Weights of a small mixture-of-experts language model, trained from scratch on English Wikipedia.
Training: a variant of Muon for the experts, 445M tokens.
Below are experts of layer 5 (counted from 0) of a mixture-of-experts language model. Rows are named gate (a neuron's input weights, with its number), up (a neuron's input weights, with its number) and show model dimensions 0-127. Each number is 128 + 24 x the weight over its row's rms, rounded and kept within 0 to 255. Numbers have three digits each.
Before each expert's rows: a language model's description of what the expert responds to. This comes from a sample of Wikipedia text that the model never trained on.

# expert 38
What it handles: Mid-row table pipes
gate0:150152136121097129132149125102171117114107150150168139163095149127139137127164113169165125156081140150124114104147107114108133164111127146147145128149158172173131151113106137128137144134113117132151143154132122129141086111116132138104120092142173121125109121087126152156084112154109134152093121105148107129103093151113151160107151116122105120083138073152139177149092096117117206146120
up0:126177139115132120115084124139079133125101104105119128086156123126102095080078133097099137132149164128088108145102116126103110119134145156164096134086129084073133105146126105169115120138141126087111121149150106147088145131109129102157098144140139138103136127184118101092144128121152134115148145141125116183139132120137109120132113103095182152164127135109102123101183152132133114112139
gate1:166110156146103139138129130129145107136117124122164132136136144130119096097117104107122167123175149149127104117135135113098139140149142141130119086113131113149103128139153165152108173124107165126180115159127103172124114136136098123130166133129175115122146108135143100100169121133131141178135130106092112111141140117157100143147118133124115077155161100108109200156077072112166100117174
up1:086149104114145064100173144079120106129142110112083085099109101141119176136121135147107141143096140097115107125142107127135130128134109094125155130107114200102133151122106122091125121164134144123115126129130101091107163120128110136123112103092152148135128125118091122152140142124136128134157128116153146146139136103137138147154113117165122174118116158159097077129172122169082169096158
gate2:151120098138160105106120093127129143105137102117130136122121097140150155107077129081125113135112106128141129128103082156089136132115129119140123130084116112170099180130137067187142138151095131131120135123157125169161133130102144113139135146115176167128111131171095129121124124084113110145122109092168146149127096102138137143145087144139118100078116128125150095174081139154146139097141
up2:090135085122107151136134089174118149118118102146125140138100154082131125129171116148099084151135127154082138175110121095134099100148164169140116122136159079156119131112107146151104116087183124117134104134138075092111179111132085144107125119143135106131121116103160131109110157131126134110139142084087100139127117143097133129104105121144152153128120114126151103102106137128106086165113

# expert 23
What it handles: Prepositions after nouns/verbs
gate0:136150103149144101136118136072134116150134103140105100141117129164178109127161151135125117131155144114116128137102106136096055150156113107107164136146117133073077065122140172117091145134141115129111099090062141137121094130125131192127127128129142132120081104153108101125147130148132130121106161120103090144108144123150150098117108144151144156101135145106100138102122116147123133099136
up0:144183123127146161097135059135160129125126117088100148113133138165143099142167150123128090112074163114115149114117106110100162149097145116114125118148127144131134105110121138135128104117132158096112106116115135151161127140102122096093078118113181177114166130099120097119104125137149131107100134135114094100117159122145187100126102120144145159108147111116107130117135171111090173133106
gate1:091166177133155103154161121171144141099142132121155145122143098119111155106177126140117095104147127118138171171124125126074147127082155064113152138144128119149114094162153118096133126133146132106146127149157167168131146106139080124116140141088134145136130114115104117139131072108115116115149171150099154133124163177120127112133098171152129130136139109095125119132110103109099162112129
up1:120128154100136120100145121131112116133135114134146143099125160145121084068127159163144145116182181123121140105119104090153079102114145137110120141108148136110172159127145135111129156157101119120135155124131157187124065137109085116139123137133140137157138083144074101142125125124136096101095131124159147121100190104123128131122109121121144146143168118109132113184143112112127151089117
gate2:157121131115111132110129143154141144153103152107132150138124166158135148086131113047150102140171143118108115092142107144155167101090104137126109176153116118130136141103153116115098113135139179103114112186156130140127114132121169128134126112085115138100107106107155111141114144154173111126137127135125124106133165136150124150124170139102115113117108090153203129118182140121089143111109
up2:102149109086135159130135137168110112157131139114150116119153169146113174068133112079134144128173111084096103097125117163154128129108118140123132109131127130175152153112110134122135126103112163115104136136156123135114105093104146131120147093096091151140163092103193074144088133083161120119129153110102128129109169118135166147121140133097137149114112126143163123128127153089103106115117

# expert 37
What it handles: Prepositions and mid-name pieces
gate0:101127118122108133134133098117110116123106130151178138173126128101130106094126146116110125109128091091121148193129111112116190131142129114104159093124122169124092123147176107131129172110111139105114119137102137137109138082132103131167170138154145145093101144096177183133120107139129176112119124133107108123156143145145130126133164103117123123158116159139120100096112141082152094128185
up0:152144123169104137111174183130127127132114135121130120060086178091127115168122131134143090120153157154148110133095100123116115124144110122136128093128156134132109143169165119085118112125094134113107099110119154122175151117125151109169132149127126142152115115135134171139111094117116091114112101148115119120140148141168070131109131124145066111104143143119156128094089125119112180155151
gate1:138123119166135137122120118085183111130137106104129134140144123151149113100154134132061118113058125146143110167102098114173115155144137163108128102170072093139102121134125122131113129098110109126132127136129069119099141115130069143121104144120164124099167119121145100142101120102110162122106107112120137145141123139100193130097110118152142149110125131143141134128135191147113125149162
up1:124133129089118106098125097113135155139147094118114072142123111126129066125117103145147116144120138128112125128160095134112152180153120106097132096094131140154156100147135105168146123131119149104156182129145145130143088156113083116189123124147105151164152137110104116125108084132075103133105133099149178133090159139127146091123127155133126135142134144105137116130131113104100114060140
gate2:145146145116092110109187141133130121152181092139114144116158157103160140198137094126114157119133130130136103104116139089100169130132110134122114118115159088156141166129161095157139164132107113129150120131169145102118144163111127174135114152128160123122145105149083096099111150125158129139126090137124090122110183107104135106113161086157139109158147098103139142110115142136117152160112
up2:136124129103179131147151136112131121147091096121150141145100134115117132114122143068127085141112104093107082148103114163135101127156121131093075097136075157146145098152116107153133156109115108138170125151150146116138131183150163117156183098126145124139116134137102147110151114166158137145122138135126153144124110159147068102087157129138150167139136126129114156146142163120090096138112

# expert 5
What it handles: Occupation nouns
gate1:124140125133145093112173097141116165098149145158088126101166120141174174154102079131140113109130122110127121141122108110141131139125109103113106054120070106143137114130124128142113144127127089176110130111116142165138125180146170133151110155135116091140129073143129101144163106108144135130112136129110145110145135102172137136119143113124125120122177077158075124123168153129107128143148
up1:123161108108119146160123156153175123125137159101107121122162065100121095090106168089108175126155090137141129125108083133145106142135117111113141092136139104077131114112125124113144138144137155129135134165165115153135088163099137141119157164153160123132112117143165166125159105093162114138136106134118162134126143158157125114088168070101119114140134129145116151094119134126078121127118
gate2:128072108125123097150123135135097134121168120162145078120099132087141096152090123136104137105134138149134127138129158127155122164109141137114153106129074114082071088117115138141166118124090116124156136094134130113079127090146104106122147153179103132095168151138124145148121094123116100144156142115117113146146128143156136087118108140133119173081144109116101129116137097107133069112149
up2:176136125109162128130132133125134122135114123126129095142138143118144064056144085132097161139112170098158082086121131119122143147149121124105135119097088110140111137167144119189172107148094109139151125115141150106151115140104150154155147129167136124121131144173131142136082094148108100114118143135099167108092116094108112139128124122101102133131113120115140081108121088131140120080155
gate3:117118124098153115121126126145113086202129159091133136116146156133101115163128109133126137116155099129069135166122131081147107122117108137118145114153123068169140129143116127116156088164081131106124156137093152128119153093092108128108152138102140132125084107141139130123126127145109127123129171118170093129134138089142184152099124131138134113164097064143146124120153105137146144098103
up3:100099161124166146092138135117117118136133127140138115079122143144158162151131111070109101142133094048092122122130115123140092141109145161111139118139152101141145169129132134145142125154087169134078133122153141135140132107117175132110131123121165098103110106148148150077106119135119118089109159136179119102144153086125165142122170122152138098134140118093133081151145137152149152119131

# expert 49
What it handles: Time-period words
gate1:152162132135109100137109124145127126107156137086124090145077171145147117143146142152126120110133110133115163171153132105101149125136117072093146155083139114142117139134126056121126093117143165125119160135122103123144074109112102128179165157084127158106112107128159103126114112160147152122099153166108104101132133136109140143150139119092177110137122158171117106133127148123169143149134
up1:104150115157122135148117126105124112112142161104115140134134105145165099147079112156117122111122111079119165121158135166150105168185099133128129154106119116130114129110064097109107117167154130131186148104128132115083134121157128157088147160125142149136085136142143112106146109149171148118107125150120100147176150088125149119147104127173073111124118138141125093160145116153133143162144
gate2:142108149083172143154149140099116093109120102140102140099115109129139144114092119112120133124168128101144144116140164103171154119185132129088136154126168122165138155155166178102100107142150159114092159105142097157103112091108171084123155159103114149153105128167149130120149147126149195151146122131081128120122150149119149114118122128120111136133108108128148156130125161107135100097139
up2:096116144108138083107163147159110141107118118130137126139110133133105132128137149143126135104110086164135147136148151087147144180116113101144120134096107114127145095109108105174117136110092135156096103124099105173151090117137098103107116196104119129132143124124135167122118139190102123140070132133154130102133129089148143161120085167152156157168130107150131172160133131150112096128104
gate3:155117103082090149151123159146100109105113145159183132130124114133118112125099155154122126118154157111138137099131118163149095129127088185143126124153120150107137112107100122145138125147112140146088117087104133107098143138115132138180143114072140119149170120089114137130152140123128165169108116087147119109184157130180159101148122117112114120101126158127113149147113176112134105137182
up3:110108156091100118136155121166137061124138181121134121148121155147152145130140167125123183138136129128138146090097106160191113117129125131100125142150092155118182105132101107121132109173139123101139144098135166135104095081178081142160117117123148130133157132104116135136126133131122099118129096126135091150146153136134120186164147148119112149149112137146131176146160131138141107132153

# expert 53
What it handles: Career prepositions
gate0:124107080101125152142134109120169130132089130135120160149125148101113165119111134149153107132158164165172160109108150137151092162089125175152152100124086145127101125159102100137095172127182098129151159154156087154170131097095127155140102166132150131133151101110139119135130149169129131162141126144116119128168106106139151149133162117099090109126131102103148118130091134143108135158140
up0:196111135156084105082141146145121173129148123107112114148164131113093113140139130131110138092146116138103090127123130094120149139179143137140126171155086149148170105161150091128167118136129118094136140150134164127135114109140139124097090139132074174108138112158087137113130085128120138155134150119115139154076167090109162123112136107103150120131097177135149135112150120125123134101124
gate1:151139147136134160093147115131105127096139133165145132159116108153184114149117134130128147124152124141151159106107145141134135123130131165110154074146130127119110150114146191148151111065084123163115147119104122122111139152113093118162150162171120123156111061140124117128125122143110158133144113105106129104122160120098144110155103126133109115117149088131144104151111186163136105131054
up1:154163154137148128119121101140139144142118135129131136168109107140135104151116109175099149114188143156118091127117123126133142140119124125137166148171142150119099105144119150136094119108105081096175156168133088139135142191148119121151152104172141118198114103161089151116105128136105154131095128146130119141149133155128115112124147165121131105144143131100197148110129155144122148157090
gate2:131150169144125134121149125126137129077134152107116115132152128099125123116117107108100113135076108154145112131103124132177139133164117123138137144095097144074095127137122113156145101132088159156167114134086100119108120133102151101087133148105181120132169105155131151134125085145084151160108072140121148109118133126128103107135123111110063087140108178142099133155082120108132126103115
up2:144127109144159141118120148118164153103145152096128105108136146098119118148101177098109118093117106145154123128131141128113131106156136113122105122103104133114132131119128120088135079141101157150151105142128134115091144169110202089106170124115144101133139155141130126154141086167122148154089081108142106119184124153118112168142121133084151103145129150121090151175076156106148146135149

# expert 29
What it handles: Titles in tables
gate1:127169152144112094170107157088135125140152095109114106118129136107101092109130100164142134146099106111093078114126172150162121157126116123134140148163125156149103162165140137178138132167182153129091138140074093133121155154147145143135161115146138129126146136135181108149120143111133144129109107101099089144109129128130137148110126134086114078166145139132110167162154129142091139152124
up1:141129161151126148170168110133114123138134138126152126148090125116100120110089165133141152129142099109168114107113065115106105147106104165126162091094153121091115149135135102109121128105127136139119098113124149119102128112132063098098122084092105124128118129149109124093149151128138127179159132155088108119140137093123122076131125105111134145104161115082082114130127094074103133151158
gate2:127119156101119114140132164127113154126147120124121131105144101128129102081080106106113114118134077113101092121144075132184183100078121124112135143135111154121132109131121103120170171109160118144143126106145106132143089135132134146088154141112143111105110136057114129106132123134157147146145111134111122106141113168117118094118166083115144150120068149109098118142132149081107126130172
up2:160108162105164135100119129160138147127125119118154070175163151127137118143124115145110143153144114125137136107165088127119144107130160137153125100094131130116128116137132155141139130074116088130105121135130116164137080126137103101115104156129140107149110088131113096097092114126132121100144122135129123094132162170128110116099128090188176166093094138071118135090114130126109099093181
gate3:131099129127110072121099135089114092108095124166119092132112095165090151158079104145094124093102121134125094123143112145139131134130118130140119145151124141153115146146127072135170176125138141141098157118110106115117116131139151181152152149109140170117113130110111114132149115100095092098105074137121115131166141142089162116119133100105108126186165151086138157114128125148156109121145
up3:130107158113089152125114141123150135183150099099119125136156098143140106142122137153149105155143099119171122131150159119140112147114111097089124169084164081098079109155123151101148121135162130114131116118140145117122141134141110135179122126164113113133091148105116105129152083162111145139115140080128156163107112175094158118147151138178138133107147112130122074160087105156142129105127

# expert 41
What it handles: Determiners and years
gate1:121128144110133123137111117110151115178090108167142129120125148113092112122107142100158110175101171147142130084112147173126145093100131127110112166152099171131133155134080104115139170089153139139146121117135090134098128131141099095160139179149150125162109168111132116098121096121108171105145105128116140153135090132097122078092119132115109138116164094114166144140139096109131104101109
up1:128126085091075111200128115109148130083131116101126120106087131135102081085162135133099167092154150139140112127131135123164113070144119107143172128094119133134129113129136127141142134087132120151167126116136141113112140140150146118124178136169111140185108143090157107114130153116110144156153101146143090100088108128120162086138161089138141103130124144112104131126100156118129120133136
gate2:121103098122125119153120160131090154117115124101091138144108089160135117145076144127123136090122175158079081151134121159127137121110132107145157160130119188133096119121106118126124122126089185152109145155109165161078183140119132121114166103112132136170170134111102121108129116120101117098128134146150145134108103157110095122115103100116141129122120125153162159166152113090144151129158
up2:157180144122132121107135135155139116140142124109100111131129147176126150103111158107101104132117161129141106134094107150138146104126137154084086163165141108155072177147136111124142130144143091124117177177115138115173093159108152117148093134092151150145090178137141103157124133158105149137147115151134132138142131155158117103133123137126151165098156162141116140173115106126124123172085
gate3:126114113144094175139157134129120096093123117111092106132102165106107076146124114108145152156098142101104124142160127078130121136155162107131128084175083119127065117120109112140150134144095084158165144111124122134127129185129123112127092163110113153129112096131120116117120135111116158179140132154110139097149061093099095156127141152155126102138135150137132108109122153142135122144108
up3:145153137142146147126140123117070155107131148171109090124116089129109161109095121177185123143150087185124133162092143108091138150124162103121124125132135129084141130135098096107161153108134139145169094145088127128159154177140145095112128146137148134160135127137129114138101156168157128113111124160112164124132120112134149096132125151099130128136105135139140164089135181166107115095133

# expert 47
What it handles: Position and party modifiers
gate0:146162132124138160132156118132144098094119115086131145127095121158070144134094138142114122126164134152115124117102121096058150106116095088113186087141121129128183167131115147152119112069134172107161105099142091102118146082155147127154160116135135098164131098116117099108145135112096144138119136133127116109153135123099103141111133128122125099157083162148130145135129159121147099136133
up0:138130125128121078129111169152147113112147063140122081109145155133098148104131100102150143121097191095146116113142100109101083098136116133118116130136132143151131161095158127148126112118168154121097111105087146123160144098122110094117126068135151087139107103098157113141136146136126160142152131095161140118122100147136114124134137115164146162136126159102125113145105161147084078105096
gate1:178186119101155089107170113091127122127114107089096130120133153179145125100128116109168141122153151113146170147133145155142129114079136135090116133158128101134102153138112122178079137114108094170109068132116123095141105113109114132136180127148146126130136139120154130157101112121123084118125139131121128127103102118149152098106144169150151122115157119138120128153116199123142137106118
up1:114133156134128117164142138148146119120139135150133079123160106078085164135109144124167148125121180115109125104148119117143148113130113106116092119119153163103142117162147123147077083142127126133132131137144152105120130132148122105104167121067095120138100124122117142111118134094096082143134204114130109095103112131101154153142153168096069113121111138122140176080132142103131142133107
gate2:132108131111126106152130089153121113131146159089104133178142131145137136120109122137148130157119093124113169168139135147095142107118114179101129057162127134116119127117047108121141144162111106110086130108116141148155181098114117158145068105119118109122132100105117167125151123135108141146177115127112121123138104124153115137165153112128138111128151084132114177139125093150144169128107
up2:106171118106108123087117143120135126085147104148088131142114153122180153098148116140116103126121128151135109139186118150142133071089129124150089114118116156105153166130121163103113108133139135117126131088125111081121140140151106090092170131094130135100099137095132141110177135102149164162147120083134132108110121072095177145123166117115117138139152157123142135124175111105119139108133

# expert 56
What it handles: Places and years
gate0:178139137115130104140138076097058143136094081127104153148156098143118070137117114108158123114126091154144170125125149141116173126144133150104114171095114131147095120146151152126121140120094113137156145091168140149146122098175132080150112109153127133126120152154085132139124133118124144144105169108135140139105106132086115129098097124150162091146130157117103149104120113094111110114102
up0:091113143168106147138094117185175136134136082141107115123159100113123128107118093135139198146085153155138138130107128082146141142154132122095149137137142102151145126112117156166114143158152122126070113141110148112110149134122099115161109108101127166104140146099126140104099109134125167110124132131129141120091124154182093104143156134145132120132139119197162117127149115152163152147105
gate1:147118122153143097151076185133118144118159109109161132142121094116157129118150143128129136151122152144152093158129118118131167118100173119141143120144102104108111150148115070113100137133154192119101124105113104148183139124159068140122123136135113154146178108164129123098127168132145133088136144149143181135115144109106104122186131113113093113124125139150149144078127144128129107151134
up1:126095114126114119124149124163111142145131144079108116101120137095131118152147135159109106083102112144081187155129125112133167176133090138148100113113138166095118136110131156149122135159136109126129185140112110106126119064125147126119145111103093094152154158136080159126174148145135132123097108096081121129164114099136124150100152144125117095104116134148116144162175115124163123098140
gate2:127124134166112128103123164144110140147138074142095133164140144147128099143150117146125147137124105129113138176128119154126124155179109094124173104127119152114114152089113096115094134121086128121161091048139124135124087079120110136174109150150133166096118113153105144119135131126137177106069143121128099143143112141103121112159129112111131137121186146127125130098113105089166125150119
up2:138185144160106084120151164106146124079092143122148168110133103156123099099139137172180133145097145127134135125152084114148120145104128120074133155165096107089144136157136135110091129163115113156152106143165152128074177136111155108166148152135118141134170126131136157126147103109116135133111152123107141157112174095128118133122130106156170116125099111108118165125111134134106149143125

# expert 57
What it handles: Table cell separators
gate5:163140154117134101137156080123108114107150113078156115140136125109100129156122138091116173119116140137096152117103128099104100088156156120138121138129158144143127189143140164169142138093093105094105133139137154120175161125101095139138143147134153157132167166174170130117147125158070105185150105148123108133123110138120147109137165116101142128103124150135116094107128126139124088157136
up5:132127092109141130135159099170115159140104160113137137127093118128141104182145144129113128153127116143134144124135115132133151136130108169146161076094134100064121141137133144121123122148133135128107094142157167154076154095163112122092147118134121118127141174077155122151140137095126129140125093104125084153130144113146115139171066130143107141085129138177097101113140164164085137123140
gate6:167095113090151173147120155118134100136152144122092158126127147125120148163093120137103100157142128117113098108157138101170097139128144132108142084093150153153128146131136138099134119115099158125141107128095096138107131111166125171117178133138191117120095125143139110147123146166154117128074129134171110167103143120150101114117086130132134141106149099085151081137134165092146095143143
up6:127107136114129138134134123111124118170109147099153120165142131143140083109090109171132122124092135139176093149168139109125152134095126114138129104143125147096126142186114138128111179126114142136116175137106174122135135159157148145111087128090090159113114142149127184075114169105123180120137159128168171111150184106134102116161119141115144119108129110107108126128163141128130153112125
gate7:129122115133174151091133079118104143122093129111129147101102101127114132123170110103146194149142128131156129103140161117098154142179136090130157127139129151168155152092116105141125099102169160148117121077150107101174083125116123135123082150113161126112137118114130133161093140126130132127117144128162128148177112153098158163113124126116115158127197102124141150118100096126125147132140
up7:123136133149118109140143137189115117125144155132185155098135103136140129155114148081111093156116114162128126163192144121118113097118105114143132125117119185085117153146151116098150122126114144114168084116155140116152133138107130149132128148135140128108071132100128099113141103134096125117165087156146141091165095177110160106108124122113104161134121178142106121100111144120108113143081

# expert 16
What it handles: Years and ages
gate0:116143141142124146114126151114141116100111132116083141168138079116125108192176095121132115151126155120116168155117141157117087122145156145160129115134089115150128127104101105155128109103123093140168134137094112134107156147143154167119184117152096108123152124103116123090103077125137112084105147084151113113107085071141172096128164149119137098128143118155146136096139131131123133116113
up0:133101119101143088134120140144139118093140153108135130108132155151161170103078134159140126093126099112154124092132140146135148130108137091110131110126161118131153127134137116078153114144140158100102154128154132154125102131102165093099076169170144122123102135113148141144156207084143166191151099136148145139161116166143096145168115103141147136158122109134105134157118143129125117132120
gate1:163128127090135108144124148132113135124128115126157140094132162126134112101138132118115131108079136107112087148139118114164122169106115183108117091134122163158122116106127149148159155131126116127129137126088136095142087114070151140158155100127159119113161152131129081140115150128144154116146128147148122093114148156090169051106166138123116158119187109101102183137144140137141115144152
up1:087160144112123104152147120174116137106112130119137168098111128112111148132135151132189155140118137140125120100137123141120137136085098136074142151121102155150158143138110099111169085154144129147166099112148144126145143134097079145148164097095125095097130106129126125142083114160145167140126105159133144129097140134121157100107126160143110111108165104088108158095112178154169158153142
gate2:076084132106128091112101086143137067176148131119112109132150125144131110133124096145155131138126138105085185163140168131141140104102097121108103124129147114143166085097117125164163138157155120152085165116173150124089120120133111106173174118110121144120140165122122134127084152112117134136129136142150100083134118144136142109127161135111163119126124159144110129150126142160126141180119
up2:105122147105124098099115140104132124155120154158113115142130109143128151109106106174126150151150132126106151173107122114132118107131081135144106112104127122090147094089105115098119121112072045149076140122154154136093118116125134120155124101140111168100118116139088124104127115130090089147173162120167092146135124124083104108127159142107158114102093162125088143126128127154138130159117

# expert 17
What it handles: Table and list separators
gate0:128116136138138124172177122162102095143115154115099173113127116143151150152173143103175134097159122112131107112147102083096144107107086148165155130151139104125170174100129118171120142078151085156102135119119091129134091117104130127128135145117112118089104144119137145133107141205140145105095115116190117099138129116137127135124131127144098097112149138129117078142141123118125117127115
up0:153120104144091101129129088128180132145120144104111100150151118157170125098113091161123147086136147172113127121138142137144158088095115141153171131144144152114091124117103125091156130092130126112143147171081109157142062121129133150070137142150131155123145152157103139149091111157133133124134140133104138103132131105122131109133146184121092148130078113123126140163126160133175150110119
gate1:128109160125103119127141143145144107163120105125124122129108112137129109147097090121134137097070124095072150122144072150141122092155141100071136152124110139155130136108132119107082150085108119118120080119158111148142123115119105116112130112113152074111106148152153134122129114107142107158122064116166107074147144125071139171167135128166112113106155115098148116129134150120150130114152
up1:134129149108114131131144085120122076145135106149112149106117104149179131092179126164144122130143122135138131142101126078118119118116079118142149156104171115109115127148153183125130090146135083132174157146106129088147101118168085165119113116141154139154091139144141121131084133110139127132164137104138157164168138127179132125158096140104125144119157137138144186127137106162139124161120
gate2:151143158122167119116131165111169106127131092148150124142116128094177129181122158130133125142177134085112098082134103115104098136184122150127151145098125147141173086098114111122123122129120105161118085110122102133144125124117100118142150110118163143108125113132108114121108096144123145122164167154152129143140153125136140146136115137166153061165121118146091137119159107164129095180157
up2:088144141153167117115113130140099091068122109135152110166110100141154159149140117109132140156167104097102136156153102182154082121150142117115111148124093137149143096107119142119133106095116135150124156086112123091096146117204119070150165132145140154130088101137117163154167154140148135128167128122118152126130127114147161140181122109161132126154121141133142119125114137120129107131104

# expert 24
What it handles: Line breaks and headings
gate1:120165100180148115155141150172113091151151155128165136161074139140104086163169113137152155101111116118131109131131115140137144161171123100128130147124120161132153110110105066115139122126133134113172108119148136113116114159157119148160143151176175146151163137122137135124091159156083127114102133124165166133136150124139132125090124138137142126111164094095124108106152119163174110128142
up1:152110111159085117104165122147110092116129156135147169139120107136110109161158114141124125141126134141132090158146120154135114126157108138154130138117128146139172082108126085125109105102126123073137110131135089147124146147129128122107099133163169102119134130140111151126144182119101175104087131118111148132091148121136113068086144146083172162094165091094127089111134096154137105109149
gate2:131078146090141113068133130113155144120100138151123148120144127155122106153144151113129134063103095110121079125112127111125146109186119118121155137118084098133116150147140130147125101131141129117126177143102122101115108114139118192111113110120131098136133095107089121152130087120090118086104134115161151096114136118165152108125100138100134071105165137147131106144138112101094101147171
up2:136174139151137126177101139141124098089138164100118133122106104111132091133163105130148137161118171199117167111150120160134128127118132135137072144106129160126149120136091116128120133115141123136123129132102136120147163131092109126151106142128097109108110172085177112132129148132158137159181122104122100157123100133099129128153124118156117159158111144116100115077110138171171140094082
gate3:109119175138145104133075103129149100151154114109058138129157101117180126160149116157153131087082139132113113152106138111120112143121136154131107125163155126152109082135122141119156163170122104119096169121107127096131152142132125137117127137146124123139135171144131104124142122119118128091136128134125134137116190138169113117148131154108115140144178092155093131140195083171127107140142
up3:135109074129113147125152113133114106122089167170188130093125167135069109111124139094135135143149119114153133103154137147110130128120145095150142103115119110083159181156151099162112106125138098136162130113179146151122125100095094111142136110110111117085123078140170130106135133142150134157112108121152094111164104153146144139129127102115134111100090135107127098128109162094128142100093